Experts of a small language model: a softmax router.
Below are experts of layer 7 (counted from 0) of a mixture-of-experts language model. Rows are named router (the router's row for the expert), gate (a neuron's input weights, with its number), up (a neuron's input weights, with its number) and show model dimensions 0-255. Each number is 128 + 24 x the weight over its row's rms, rounded and kept within 0 to 255. Numbers have three digits each.
After each expert's rows: "comes after" lists some tokens at least twice as common just before its tokens as in all text. This comes from a sample of Wikipedia text that the model never trained on. Tokens count by the router's weight.

# expert 3
router:159122117139118119090162133115165164086112146142125154159085116128075111092115107105111120143142137107135120085128121115148153137100126122113107127127113119149143118116117139150166084124099124138123147129098114100139153105104094116090132117134098163127119191101122139158126139152154156146143113148167135159118108140126111130155153122180103143136144122109148166111107126143128108134082106142106121087149134111099121149098123090108148131172148168146153182115118098121151164144140094129166174120141139137122152151126135108147092110152140179144084154136160120133158138134151134130156131154125152104133161155129079098130122130125110171113074113128130166111159081084135146170114122149130109137124106128116148128144142109111123122145146118097148157146125149119121108132135119
gate0:101138130114116091150130130104108113121131150079126123133124139144064120132140115095126082181103089117137080050120130147086138110134147133129131149141125116127142128116119137105139161145140103139144139118122101119135113127150124165089143157088139085094160135108115147126117106109108065121112121145150141107139159146113102158103115114113121081128134126134102119095089136172106086102174150150139116127087142134115123161093143123078141120176136153119157131098132125131112156136151141130167154125120126128099116125134099140147119124168089128139163140071128105144098135086144123129142100139134136111124117105136124136133126126121105142080190130127132138132126146169119083089090084127087138101098117149125174135139128132109127110158061163132151136123140131166147130113152151
up0:106117109116146146132111132133126154148129137109166125136174124118161127139102116152172176121118149163165097112140089112124116154138095124138125130185151138159137081063100139166153145156158124166158114132130108150079112157081118075158151092113113118125142126140126133131131155135136139128137099118125132104075158151147109113099132126140094099143082088124124137160130161116096167109164155145133113127125130092130109160116178108123120110117120123092156127117130101115073126106176134126148122093106120183137104109152138094131111130173137105095122135160139084138118076153103135193146168091110155124150109145173088145140188169129120146105117132100134112120173123149133131107138166126096090135135116154127178140189145094123129078134099101084127136116098122084191094119113185
gate1:157137119117132182140129120153176115116119163136135142118097137188072110094133139092152149099109142119112152101157147137083116133149138134124126096163137101098126125121137114133097134163156132169130125132079137119125131131160115165128094108137123107133157124115142164130097126079162135092143141178100128156124136167124088073103129131117082173163099166119108126153107173150165153147144126110146130143136117157161130131101137131095109145157139131120157120079148082147142134117083074117115128139152134146107172159180163107108108099130110144103161143170076182186131189128143165091129138106134070166135116119151160134144177139126108113124169159105114128131105087086096130096131093109131133136101131101114123153142098106137145137111140155160165121118089129122112120119136097
up1:126075140152110136120144156095127158142149121106075118056148126129131132106116159123178155112144121131150163075174117119122087145124106120164052127190118149146127124114119109142153141135130170127094111129116111141163128078142118147120137113141122114162128140099085131096103127146128133124124104171113103095107143158144078135173136138149137145143103154144109178149098126127177186112098113106140137145145112149149131153096103123101143136122120158120126136124127178127132127149143106143093116096178144106092129096125132153117120146171134130130152123130090140126145107117096115104122136125155107122088138146131120126087143131108154098098097164148093141110110125136124113144121097142150152138108135157133125154121131122148112121175113129136111133102113116127169118153055097
gate2:132165142108138132124146098124163198144123079125127095135179100124113097123114146080113136135136117121118113112092137108154145096144142146117127163102162126147129112120133161134116149116126129086124106103138091147148110166131143121084163145119128135117158182125106116127095086132112097135107111165134123091142113157139177163162127138157088097128144138094134140106122117181116113142086165113167130101161109124116079112125104115131097124157091121089131122119096182186125115115113124088158150143134136101119105116146110141145146075120090158132089125111101147151142132142103118123109097104142107132083154152152142136086107146121105110148117132128151111119079139151171138141135102153100142131099157117144094148136157130098095115117157122097102088161141147125110097147134097
up2:124141168114132151107109116135159114153148146126132146110157095139120173156106127124120141135163152173168124124169140122091136117144168152116174117141075154096137165141113084158148105141120172130124142121100140148104101151110128106152129095117142123115106115150123081149126138094115137089169106125126123102155153081111152131102104108149092146117125128101125120149145141112112132143143137126145153118171102084151093154112123143148143147153171179178120144128143156140127125129136135142133138162151096113173134114128155138081140132134086131122139106147090078118180098128127124123109152112125071091142160151152156092076125089170088150101149122156095103145107157128136130112093141115138175134137117123087141114121145144143096156093101087104130121134133142098096084175125148
gate3:169121126113116089144115145126125131100132138117161125153156091136119122087075089120185110128126131152135152126134121134159169127151103077141103151094139109130103129132170129121107141119124136097121131117078115135104142129153146151113116119125172145164082160180102114130110105087147137105137167133098121122098137127166109107128166141148144124116170157114153123148141219131140082111117108099139128093137131110100112135127071137120110098149115128145152118195124168101127136125186092143147133102113120144135107131092173187116142085131125131117116129067158155147153128157129113150131152134126095100140150113123121144123157143086130151113084159145113124162140113118128163159119178121138112117090134144136118150109149137138126114126139137127128117158157069145139136166158108
up3:113091115129114119121143117141124137162160157123115109148088123165163138099120142133101125110136112102091125143173111125146166124128161139158156131093119118110123100104106167108133125107129093142111135102120076152158146101143171152127158130141140149133129093120072148135152119116090100124154155118115130120118126092131110179124153151150127123133108050144147138154147114107183101130118113113109149132115114120144100144108118132089112133187086125138161090143128135180146106169162114135146136154190142153103142144084137109148105168148117134105121158101113115124104126157121113132123103165146081119103147169132122095152130079099131100126118135193075093148119153151147088161115101153142143108107136142115129077127069107136065107107104139099149116151149133109094123109096113
gate4:100096149111116148127137102175132149101135144137123164133099183148103096133121128191141091136204116130142111113145119131125135085143140107099068148131123125132113113104110139147139083146117125102111164110117110144139103121153104121126159151146126106087139132193124125128142129180129107139181114113152124140136137115113146130141129088150152145088166144098126127148148117176105117136123120119141142154147124156122097145132103124109133114123100096151112127129090161152120156109123104139163122122128132127127145156124137116144129103141147118175130096128156128157135134145142107091102166143146070149131184111106124130105115109105101093120124087127116139088113084115184131124118143113119092162155113086157131093123124167105142115120113140108126150160116146091101114144103129
up4:104145113108112119112120123128127100119127161148156129112146125126172134108123111174106133131095107126099119114092175138157107149160098165119100127116138132114083144122152143146145146094093136089122096139104103125130121087076106130120154098128148117118158125127128096132113132107116137120109122108178146163111121112077123158091133166178147076171133118101148074107103111141159120122091123098135109100114148124094133074154166147134144102142125133117119130130173078097126091108116145121121137135109119148104126115167099156106085180145141162153101112108161156173112147106114140097105093126094104151133161118127127126122079117127101129150143117132168123132133112149140134127106113119103144145076166120145148132091168126115177115156139087152174185161133136102149117156146128
comes after: " |", ";", "|", "-", ":", " United"

# expert 6
router:163131133155109135080136132145093135144131153138113139130166116126166116106137146161113138135160144146135144164151101133143102129122131089145113090096086162143092145080161127133148144165155138156156131144115095189100103121150167125142196123157151165138128126137125181102108131109137133154127099115132167149123093149171097133151082132098120142103105123132101120109134134144149075159144159190114099104126117142126137088104137143097122129157113072127097082172096081143108126121115141151098112122104134145148099106158127120152093130103138131144158103176192109101086126107142095145153123132125137133108147139130101134110161091156138110131189120103134101122147131113134105097155117114120158119120088132127089156165131141100114154121114143140111148094132093109089136113123096
gate13:126135123130145101103121137106127145109193102127106099104122163126132120105105144142137109142173124145152134123131098147102157142079149123164107087152137123104123159098146144145127098158136164117099100139124075112143117099096130132158051097146161123121118187131138073090116146098114111106117148117112100131151093169140183125110091112158116127148135114157136148113093104130154109094075135075126129141152123143093126107114151150158093162136145131166121167094116133102136106110129132138104117126116115144151099086091159119129169114103129124081165094142117128147141100106149127163122150123124143149142145136109131147112178125111127133095123123133141149138131083087118097134138130137131169144136133135143128132130113118122156102144105110161133084149132138125129117130133101
up13:103119089110133186132126128109095151115159136105127149151129104161159168115171109138122143137096120133094096108137139155081136135107108119098069145147106133117157089176105150082192160133148145124101091103106142118144135119104156143137135123128117133129143121154085168157136073121105116128153123090106113136111129101120143141143139155155123135166159121148138077110140123157194127167146102136139142090110113105124119148164135105124106173127126150139119135110143148170130129174120180083148132119108147153176142127122144123107154141126138142099099106114175157138069109112139134157154150178121095101097132123134132126167129146182139159152138145105088157138129099140147112116157116117128117131114190136125107130107194135138093138136136092111128118132122126146142119118127104
gate14:106117142132094076120138133112136149157111129138131121132145133169145103137164115079168133155113138119147110123101125122135119142127123112125136111155126147090098077109131155177126111100132131122116113132113141106094107148158144125138177140126107137151114145168174129123137131127114122100107162218144184110119157105131104147130135109149099125116163132138132146109122165133090100097130083110163126095125156135130091120130132149151142102106143135105149109124091132121162137116125111126129115133111096108129100160077112132178183115139141130126136082089120101104155109152147086130156150113118112125186136133112146150108118131134101126095098110087110188106094118153123142118090148136115130101114128106126153127091124088123098124143096155154065143167135102141156105104095082
up14:132086156151072117153160155089124112145100124126116107134121110169124104132108086197131151165126114109138138124137151134167156071150127123151119118114119121149128104113155122125097113106138155140120116140102115129182147110154106137145090129145141166138127141108127094159159115116167135112111090097125095154118148138152106142138148096114114074149157154115165083136101126080098128136148142091083171153143114147141133103131077117126153130111124085129122111134111103149136134123117127133086162142142176133106082154075139118136165121081119105126129158131102140153100151148170143125125113145093144128141105179142109136111118149135152090157158132119122139145081111149113109162116087129152112166141167138138145129131146142082157145110176132128087164137110122084143128122141160
gate15:102129125117113123125124153106118168120139151109160112120088140150128141146141114117112140118140099137134098120113135151104140130141113142147137108145122135119077124101106128087144132100146109127140101097142124142098105107126105130133139111149095087108101116194075155105116133129119109122057159110157088176132104115096129097150142127133142075161153145146113106125061151120111137133167146167133115120084061132154098153134144110133150126149123135115131104140174134150158128163130111151122140115143100131132121131124161129131131116201113134137088114150119123145145139112146118086113103152140128133162120104121154115173112110136135151137156113115117147140109139149158119148130140088123136081106133066154082176154096152137174118079150097124126142096103150067142137136138138
up15:146118109180137142135156122139132131137134101096114110140135120123132129118121127170163179131123121134124117158158147118134110146128142134134099125100123086116109069113074131119142146146113169109128143172139124125071136094157118125139145121125117132111142134118138159160086104110150122128167152118160132132110161126110108111086135137147142158130144120122117133112157108170136128102134142159129125108159146145137135112144103094084145096156162155136089140118120125135125137116110165160140104127103124139131156115122175067131111124121126166138149152152120157163165155138150126143094113149099161120104109100136151105137127163160110091125134113180156121127148113126083097164184121157140103136104163145132159123136116145070113148104096128147162172163146134134124123124087150
gate16:137139105108162131109168136080089106140166156134092106162113104096156118124125081133117142095111105122170161152107107110118087115158079122178108122066111113132134135131142155170116118099129138133133105119125146126170116100121130122132105117102110108147159131147098179128087084105154132122118147133121128134127125158103164117147134156127104149165147147155105153112172138122100110163133111141117134133144110166111141140136149145105099110149124162096139132089132116096123103197132129117107134097102162131115152137113170092081173129056124090162171107134137129115132136148116087096138097094100129101145106141126160105125134139103129139147142158117135127156125116075130144108129166114132129088116105132131127131146156130153152115160173150151128131077118125096193126068135098
up16:116115137136088157136139105184133146115148113082169113133145100147097092145110130118098107127127130156107119094087087140090122138088116173112162106141128144142119169161141126146120113143149092135126095137144114161161143135116091070098141097157101089117165118118149111138114124125139132164172119127119127151095148142089097082080093141128176064107111153139143148169180133130162115132111121107121095096139107113127156077125133096096155133129068116121137136118134130132117139084140116099122157107113091131080146127152100180088127127146191112159161142100122126163115150189136178168124157133128145129181120133164122115162120112109119123085140161120134172139124114111150150101118138122125137130131175130093136148129115180135122093123155122182134112133131098150107146126132101
gate17:087097095136125108060111110107107119140105169143100143079170127116115110124166128127139123103127090110137143149125101116091156146149115133097142135133138154121134109080120141110108124147106147085159133158131138116143151121140138194099132172110126067110102085151170095147092144107128118125167136124145134124121130131130154104097103103160103131148104106172099079159112086123151127130141146150112114110078092104121122101111099123134128112126083115105128124107139138142133124168110102126096097130101122183140125139124121112099162098151140127141066144133086169132088155092105094174135093128086162119115123131120121169182091152136099143113191113115145141139142126143149132109111153128102133142097147081117132117093110141152166159087131130129128130140127100147108071137116169
up17:128109118126154097140095127136139124152120129164133169116183160136107087140138124088186099090159105151190120109114103153095094143170114087121142153147124125120121155144100097189141132082147142102154118116155109143145110066118088149094118121138101116128103118115149096130130134110086116087104142085159087136071162111150123156113121104113120134128145118076112088117105130147119147150089140169134078059122115117098154124136073165096077098109078152169115129126162137130136156116159141135141149128147132145149142138132092150138182120129130107151126134102082092166093121178097094137091122146141110127141150130134116139147117136142143156149129151135096144121103131139159118130146180104148133123120130120085098134109150115126128128103102146133106125151150096098153128155109132
comes after: " ", "1", "2", "0", "9", "8"

# expert 1
router:113166114128135149098113134117076127181116151132139085113092153165103099145087145121104119132152123091071110164152113133099124135121129068163116142112088128114119121055130181156132081163090138146125118153076145111152170094133155080159135148117126122136121098132128141123154120151104136103101129118108103099138167136131121113124137094154105110120120129146091126106167124125147111117135173131160136138109130131095135165163150097131137166101139123139123142095161106152187123160160120166126159130120116089134097119117106148159138141098122089113091144134150111083145132168066147172126102142129178121140122117112106146122100101113134149155133099108156119153149095157141098102088142139123107120124113142119128104125126145117165133132090153125130113106137115125121094101088139
gate4:164127162113105122141135095161129131129120124115138098153111137159095101101075118113077129133161129137107116132159131106118091140144125114132110135131099144130067122097079178118139158112135133074101129127142100098141106105201149150120135155064118094113146122107169155145093116111172175084114166130170097144140107174162113147131146101101112129112127160163157150109140121126134140114132119102105143177128160119085137187147164137146098105169082149120146165115138131164136113147111115130180131099149120128096095080136146120132123129130083164101117150120103159097145122125093119153145140141149131145134145133143148134120120162132157127143132101140105085178128151152134126119138136122084148124128138163154120137156116167169096154127138108147145112151146117137146107106133139
up4:105134097138154085119132156155115129119125160158106109135130143185111100133125131050125155101118133081098137145120099142112100128140132175139145112125168137151144123114059135119100133116128096135104115150122137113157104150109140107091136174114138137127113131148109098142094133134121105127194104143117131133167125118142125127126094155159111154138143097094151166096132174133073121089132094126167178115116143147100128114151123130101129127133146139151142148124098112116140099159165115125083199110151146125111112135155129095149094092140132141108115118150103170153109117128116131124124104084135063140109094105079130116153144116138146103112128135139076163182160122184108099104157125127125168177112140118156117134137136117133149127101126130134100133155135133141134087117168129
gate5:151122106160122130094124145145130122141112134085069132149090151117133133106115126127082134186121151128176166142137130156061152093125090122127126137114166093117139150153097141140114117136097117106143121139116114066126106106080149064134094129168191123106137071132096135158133131148145124131114100161125138108145114139100115154122126100138142091109114148143105124160103134156133162148114149130168079144169094112157170156159121109142127144098152096129091080127102118112138123143126108154132148059110122082135147128121173158125117077095107105113107118156125131085144100129124136102123123151107132145143137128152096121102150166116133114145120133162110114188164068152147140111117110171115122112119147145146138128146097107112112158116135162094138149162130112134121124149099144
up5:140183123126146133069119135094159134098115111135122092139137130148104111124151117150130118173097136129127143086137114157106179081137172143121157186143133116131128127101124164152136102154130150102171135154113122111142128157133157142115134139127178159142115135076127141202135127143109180139136144152131145134139110122174148133134148145146161116096125118148145154115112119102123160135148108152159114155149138141109147141153151117170090115116176105094115104114098070101134078128103135098102108143108142135137105132168133122130131145155105114120111119123103124142142097153089122131121079112113117140129113159134106116148120146108120110096126127128106104162144094143144124111112118101114074125159156136116151150173107147117098138133102113089185121131157105100092146152129128
gate6:136150128148133133145108131097132154117095138075097068139119157147108118133140152084157140098125150126116146158132129120148131125122146127122135133093139149090086088129151105141181130169111074125109126128132136097112124151136128104132098183191116058159103108154149107147138116089150141100119125144130134095122150147154114131123156118107149068166124128117113106139152125143097088145119109136135094109136108151095092163174103121139115102122149141149103157122143091133114176139135066184142101145115127105092136150109145078170132129116172149154162164120128123118112123176130126122141136112145090103113126111095119158121150145080118092149127108156109130129118130149153102175113149141117102119121086163137141137164167092121122152139147097134113159100139116147143108094182107
up6:129140160133130118098173128132103119129107115153081112124087129114114120143069171124106141144136147143140119138124135162101127160123171122161118173095162102094129133108118143141118108159137105099141160140139138128157125090122161139131127146126115167128148126150153125118111141148120113158141109134107153104158135158127102091156142124142068117111132122110124153112129141141109141157153175135113135165152123096140129127107148096116154133109166115120095110120144139097091115138110155144116140119115096117096110160169136136144119148118107115059138124194112136092114084117139103124072122117129109135081160125153086140157115145119074110155129109118175153142124115183125087067099155142115127135128116152122092155137117142119113097095133139087106099135137141112116105176146167
gate7:089135140099129161089138132119087095161096173187151160132132159059116147150123133120118095109142123109138132126126137157080063179169134096123084159123105131144109097072110135133128149125118123154111160120121123149138109131156111122105137136109112132100107115154155110126151146135116174107130156137138105136146135112124136110105131115124124173112124086106105140122110141107129098115163150134133116104111127115122169072148143126136121116085143119148144143143178106103134160143129116157136110148090117104139161146135092110109131084089076112135129124126138122154128136134119109161070106159146120058149104138135132120113159120122136093097124088147151141100135139121132107125084129163110090152090120097135141139098151116110150117222101135149115143131105127085151091150106133
up7:126181126124092156116108127131093175136091134140148173177120110099156142136141111106138121098130136122135136144104143130135139134108090093097096088112134086119108133091142118092168187116151109106135116156136133137146125117169077139179144072129107113134113106151095113187067144114139125133082151151130126068108151114135082098131124134135142102113121132128120125075103145119107130136106094164082134134103157124124134124178140129146150126106094147137125128147104061150130089136136154132123095115108125136170124112136124123144110164134103165129112124103111076106121169110168114143150123135124140140107124124102132122174132129146110112135132121146149153145127095137119120116093119150138163125106154154151119111155096099149197118118100099111141110132122141124126117113116117
gate8:140156120144135114165135124150151089104140111115139133118109119163170118099135098110113151153120172148135151078141100142148160140080077113148102106146144104129144146125122134127142070143136140146117134094153126147147084128127140127118140103152118070120152138121102144126146119125122162116117149108145134069147159154103117121145110132141137138143121123147128107168158138172148103173201102154162176151116119123130144161129114111106132129185136087107144125074104160160089127140115124148104110127154102174118140131140103104160164136102115107109083097130115097104133137160105151124183126150137116155202131107136159148115128140124153135110126172108170160111141175106096134171169121110133130118118163161084144131157132112142151135126074094166099114123144088113114091098131155
up8:152088081134149157112119123143130126137131144117149126144137132108165130148152113117107135134127101149138073105166151123161154152135106143123085086160180103114136105124138113122153160104090111172090165121124141136115109159143128134138173151147164132083131165105116134185137145127100100159154072126115133103145128122122138135162107131088143103170138089095138153134176094096174133125152176216138112180123098148088121108125143091147127126127091077141154160116081157139074106159122117145156080150168108108102108159202108105117129127153150183133098137147150106138158186147157119116123166178154125092136150068156147119135110199136152143145106147161112124097126095131112135126138142139120124163109125144139119146149145135115112127099123123107141095156138109127111126137136126
comes after: " the", "==", " The", "'s", "===", "The"

# expert 15
router:151136132104173156141154097118079103129143136167116115130164145114159130135126134154125140147104140139092111113129117121125111108151105113170091120134118139159107130129133164097173155120166141150111129101153144154142103118125137116100072069145141149138151177120110135116131116168148147132112107106155116150083125155161163170093099139102105106122089140149120104120112132085081168130159156139121132121135137120142084145116133128130103126162100127176072157156124124149069127129107141131117102153143115169099155108154141119110103134122160114098102130132143129161129168114134143100108154153156121095144140127148104119127120131169118132117155086139129090131162107131098153122149144149125092087141122131141142156123123109113178117088160134117147134123134085145124133085128121
gate5:120132162168098152152138126197136102116086202154156156134177130142102116164089138187118125092149176156113132150127127134149103103153146115106118112105125115147130110139114156141148122142127104062096124127134151137146102103114090117170134091130138116126130065114133137156119122153119101118142108131136132126162138137140133180086126133065113100106138143133115112118115183126122107169154185138111115106160141100142133115131093117150089094121131133091127103134180159137139155139104123098130164112146150143127168162141121133126107128147130118123105144155149121152163155110143110152110103108127123140160121134183122161179125092130121124121152112130126106115136121118116161145077088162134131151168125112092143136119126158097141121128137141106147142105120114101163108125138145
up5:132160101092124117154112097142139098135169137109140157134086127093126114161162119133188145123141103151109156151095103141144155073151094152112085151135145140133104111151137118125111115121126138153143111099126146132111140105102139146143098172085139145088102106138115135103107114125113153120147137112144166078101098120133111158155118117140139119124110155129131126153149157098130121148119162148124123102149104084168106128121101162167123117093134159103161122143088118148139121139117132149129133132109162093112152126125144131148127119089101104092159166142136117158121138134124128136121097116086107142105107126150151127114145130138148162086106138106181098101077151125096127125089093131104145115123151143119075126124038145124146092140120099126157152126175183121155097145140120
gate6:099168151102152116134119122078140146133126114125125136087155165128118113171098121111108128134122140112125120121087147116134145147106138110086136095156157145128172124091157104109102125200125120123099094138150152140126120089141147142151143079164133089131120136106122142131125174161095124140115131085108123156098162149097115145160099131097113080063162102110118112142176132101107155137157150090124146142133119127082123114125146123115182125139102086114124135106145139124158105132127150095168124125120065114135079138155109127113101133189127148159101114095158136148119142117145107133114135139076200123098116099132107119135150172107150105143161102123135168156140081111104107149092153097147160120135133139078088150158090130134100146105130155171132127104123111143168135150127144
up6:129101129126107122128083142116142095136165122143145146146158080134140121167143136130148152145132133135119106084114135168157108150086117112145103137085140120124094134150081190143111120149159100139129151096114149122082109160180105168146148142122129138129164128101084111111131127163084146109146133133160136175126122102123130169146129143104147153140101121156113159143127169109114154141117122111108153111114087146157120143143057100108130093134143132127124130130149117156146121119110078140133149159136143109095129100123132128144125141163091096124149152123118080126096077154174133130109139080103131117155133115174152135124116164120131125162102140164090143128135102156101132118151102132132109126128105108180132120106152119130096167146135087112135124116114111134144051181143132
gate7:127113114161120162127116147108168129154108145133149173120136144077095108126123161158108111132096106111146102126124120169137147112146120128123163154114096112135153125115138159112098123137118125183114108141137108139130111098152102137148128103138158116087093129097107152168112058098140101123107123144135147172142112116102166102126106160145111107167151130143131103122153141116118124139069130105132129130115166115126127087094108150114083120160099114124132141135110144166143087095103090144095138126112140107096148137129151132164078110120150155110147143101114110120164156125122116100086129146161112092120152079168146092125167152141100108090135101117103117112087114130130167164103083182089162158149118078153139161132085117136136142137165150124107116130133091123157154103120116
up7:122100115125136110152143177130098139122111104146131112179097101140118146102108096147144137125109112100093134149091109164140116176109134097142086114145093164133116115103136119151114134100071144116142147123136114093097148090132150130177125146164150116109119119130109153101155104124090079191148097112128148109185131108139140104153108106141140135109155137140071124127133109116110117129170118112141154144155104115112140141161101081190103094101165140127124142136154135148133077094111092119146155125135136126126107162118131136119121135091156136132132136138158112138115118105171133134083134125124146146105088110162141098145119145133138131117110136138150132107106137119109149147156144154113084174143141141146085188153138100157134089097112152111154134151138137165112119100082146
gate8:154095125157100092120099124131141128152163130175119142152196141159123166187099099113140162104164130156179139067108142156132124148150146144109169150114093144145112100094157123111119164147132141159128158131162123136085174149158145144156102117109143143155092114074138111161134161092093136151155139123159130136099129126152123127095148097126155134094123132147102125091128136140113155104137132089171114144132122139120162179153123116131098177160089117155156163154130150180161158145155128116133143139150155093149137088124151108099167142128148109127099135123120112127132116069137140155117100145092111094114114165149139157140128155091098135122127121148147103155120106153125131118168156101123130152123129137160177094131143143153126131162096161138107139080163110141162076167147137
up8:166125130136103124127109138133156142120156125140130120126106120108133074128093131136153151109128143183142080139111151107158149133136121126113150147130142136094093102122105070117157150128124124131133138119127084116119161118113126129085142145149101130139115130133118131142148106141146122130160122074132175130142105103122110124126132106128134138098114114169126150131099098153157118149085102181158147126141101119114164115134130108133143134138166108181115139137145113144163088124150145153126115113153162161150122100168208096138128126147126143099131148171113116128149129121152111127097140143110113119118149116178122116132138112112113141106120089134137111136157172115130125148160185123134178131114112128143127144129129152137158124113161139150117127130169137142139140165091111
gate9:109145123124142148134161109107125110127162135122153143119109088154130141144118143117184125140063151125066152141137067109154103103126158123126116115129101109156140114074112162094136125173105109141122106098128177113144113124132115145174120151148153077089139132164141127107169139147129127146115148106127127162119117125133132182133119181114135112123094099144111142108114164074112121157112198120134164095137124131122128087124108109114097110137112083088092131147155122133144149107088134100185160135150160115123113110166119116113119113146134138087149130134117118160144153167144117134111106126106130129106118087137156144115140161151151113132128147126110101109089106130129115110100115126109170131135126140160092133126090138118118131144119124148180087090186106159126102167158149
up9:156133106118129100151116108107119125110145199152100139188135163078110102138137113149126117108117147142133134126100132157161147126123098106146106178107087097140131118129093134122107095090124105130119111140126089107090173170116152174153116144155114131146095123144121139149138121093137166124148138137127141128134120135084124093131079123104116157171151156128164142135098106105112144140170148102137113116118108112085113081115133156132125130117155146147166082171091141117116141130142097075106086089102057139102123122082103120094123147085109127128145124101139092125152141115148163139103150129120088098119154121102123120121133116132045148116102151149135141108123148134090151125131095157106081108119113114129164108127170095124120128091123126108168159111129135150138137124101133
comes after: " ", " |", "|", ":", ";", "–"

# expert 5
router:137092117143157121152185075136130127081125160119155144138133141136113137083143161120161108104136112150127116137085109127138131143108141134076133107155172151131133153096135098087121162103143103102136127113104147171090100123157097112134143189111084122126127124141138127151109142108107162147121129131142171156138137098150121145139140122127115106140117124120161115192106137149189097129119172175107111124135074115129140167126106150109115178084128148135145129106103170151095112164134106159098100096120076111071143167159101107137141095078118154133160097126163089125162131113173117145131175138116072153097115113109140160102111105123131156107140124101149109148135170145184141114125109146119132112112155133103102117141129125146171150139108130166161119139101113152124142149115155
gate13:109140164098147146178160183123105115121117118190116118165114152147161152135096164118129123119096095103089120136134132088122141129106127110123135143107149116152112132102124163122134142156128147144134130126133129108116113123117117119107153146174114104116092114169119148150119127150089133154117116104120137174154108111120123122167114136117122144109131145145111122156151150118153151084098129085117140126104127124137131143148135127103086142113153139115171101105121115134131139135086097112151125148102077121095139142116135128114106095162127166153104112087154109149142155148109101158155134143206095151141108113126150174149120177107144125148116145164146117151110116139160158123097145144151097114104122146101157118167122124090136114113085127118153107086168165097106113136111157
up13:124094150140110135133111093121150133134145124162113109151191153096164184166131119121117096128128113149107168132159129115123124134105150120132080143130109104136107144165142103121135153117085166102112153131144136122137184129117099133140098125125125114170113123135116147093113129124143129149098127141139166118150137167102146138140081147124123134127138123144158078100133122088137116118130146143129171092139084120131133096108100077161142151073138148128088179147115100110161123139152121157151104133172120133142099106094142122155146115153144121105108155133128136131103134146139154125139138160118120138144179094105180125127164108080120099122153147091112143131125105128105125129139153141159118166118058141137126121102122120123144122136169113153070108119079083121131143136130108
gate14:141144117099117129149138074079101144103165129211117182098116159151111136097140137113135085123121165124129159115093140163122106170161164138125106144149161142154151169100140143150146141143132126151137141143103089135164119080109135090143117129120121068090162074139109135130177141130133128086158113140100095081101109170125102137163120108087131084110108098146157154120100123139167108108137123160104145126151129122107149112130115134109159103116090150152166105113146086147088136128166155159119110171113102119099118119152141119124121112114129098106147118111135159081152130135143129093119134138173162114125129141101105110119115092155131151083151163144070146169128110092135153171137104112134110101147152115129121124121153124141129111163122101135114106086106107146125103163137118
up14:092081143108138092082113128114124123126135121136129123126165077146121169149142094108140146137126136110165156127106165159122122119109135159127139154139109087124147131127128141137149107076092131114138144153154134118132156129104103122127157181138173144142145129105104133147098156097116119116136118131137142191152139122127123123106153094099119113095132124103109073132163130120147163127114105134144120131124139139113119124099121121144135135148098147147112154096108136161151132157162121105091113143122114102172137131134123107082095083131131152126117170145097130105122094116131119113115128148098134134091131133071088155125134175153125146094111146097096109151124143060111118130125132149070113120093115120154121120143121112099130107114167095104137120113106087162139119097157164
gate15:096136091180117146132138117137115114130133144126126136138158105113122112124130090144146134124131154092129114158109101102057086147124096117117074130145135093144113134134072134127122097130131163145155143100092118138135091114098137102145105097117093089120115166118154130097124159099107134134133154129150083136146135165148138108111104138136105114118139163138095117104090143102141114096122120140081105111073131140115115175133143114098101131107132146162147152145086125144122133109165098170111101111136118137136121107117053135088098133095146128170114116144137143121151192127125104115144117123126099129135109144155143098158093103139126120114164139168154131140136162155144117130114068160140109137125152110162117156146103129136169139167139150143125139151110111139076097167125154
up15:065118148171125103146118143107115156108169128130112120111135129154149127083170139121139114134148128115117105095142092134079127121137154136126159126100103147098155146146125143141149097110103143121113149141058136113155109124121140121130160098100104116129136094137085115077140087101169101103153187145107101131139118123129170126121116139145086152115137138129148154109185136106116164147115145104157139094154144108105105080096094194136131160141098139113150102148120116132139099115155127133124134138110097134133129139157134143156098135110117148121126146129162131147098169099162115092146115113112128087148148073125157147161138127122145175184167118088141131128076127160153135135153113090144135122149110099102140113102135095115120169150140130100154091159146128119137121137126142
gate16:101143139157098157186158103158125123141135147088117162109107137161137132199156147128135173135129116112113106099120163121144123125160117111068118129156175103089116169082141138112175098190111120153144140153100155113126103135124110104149113182115137111105128135129120121107138128108117139133097157153078124122109133083142115077150124150117125110125108135155145055130078153147182114137133144137149090124134122153146135157104125095084147134119091121138097105130146125129120127128169141137128161096122120163089172144123165112114122069111089160155101154135181141135140133139121119141132122154139159144098140140133107159134107105109121149122169112151093119115130125164124127082182136091106127139083144130159115129151138152142120118133112107132086150144164101172132136129153129
up16:133165125094130120091129110130123080136100127127144095091138113110111145157120111165137130105141139103122129104141166109131121114151121163112107121129131139118098115143122127130123137132116121088148095127148134167109120118097151174131117115123142132134109119148105118139164133134170119138104130141122152126077151126138119169093121153130091099083115144127128106089102106082093149127139085186116143118105124087123123125135096110132107140151146120129128124127160128158130177113098179105143171149088155096126134134105095155107129118123174109174136121174144148073068105150152161175128109149140132159097143093118106148102103135136166130167112111126088162132159140136127128165159102180102176111153115135131145121175189151113104074120109156130140090125094109147133085108093139
gate17:089098111129159184129135129076140185122126148121141136126130108122134138126121154148153142159135138109114148136104079110134099137120116138127143159126183097137094145114111087148101150110138135094149144135125118091165181113161137072125154103145138141109121135112125124106142131118131106125178112155167118157104143126145150095147188109164140116177117118180092149104145134139144099110121139121126113138080111109082113128111093149124136122140101146175138110090124132146100087101116144144102096165137157176153091089121128101126147142111154154174162107143150117095111125126127126143129125119130145100101075110119141103116157142144127155099116096131118120145146126157104121123136168104088108132126145121120105155166086175099106086164085139104121121128133132099113147118140125
up17:137113131126121131095106140107132076143109092118128172131119101150133150110114126093146119159124137115113107123109109116113077128158127177155105119146131153151116143089134105134102180117096185081116130121124127109142120111159120181185124125130129147098104095133158136086130117177082145141122120136103099143101123108119136096139081129122109078134118107098099142132100111162134157132115152113187113152155102156119089110129111115146139110121144154152123094148099136111159118099149165103170129125094092150144117143129123125142159121107129121117099140117144159161124135141133158154098179117114116095164149140118114098126139115118101132208150143104147131132122134118130104093120090116123195180159087144084145145143108133100111122111110096153151180136090111114128142130144094
comes after: "0", "1", "5", "3", "2", "4"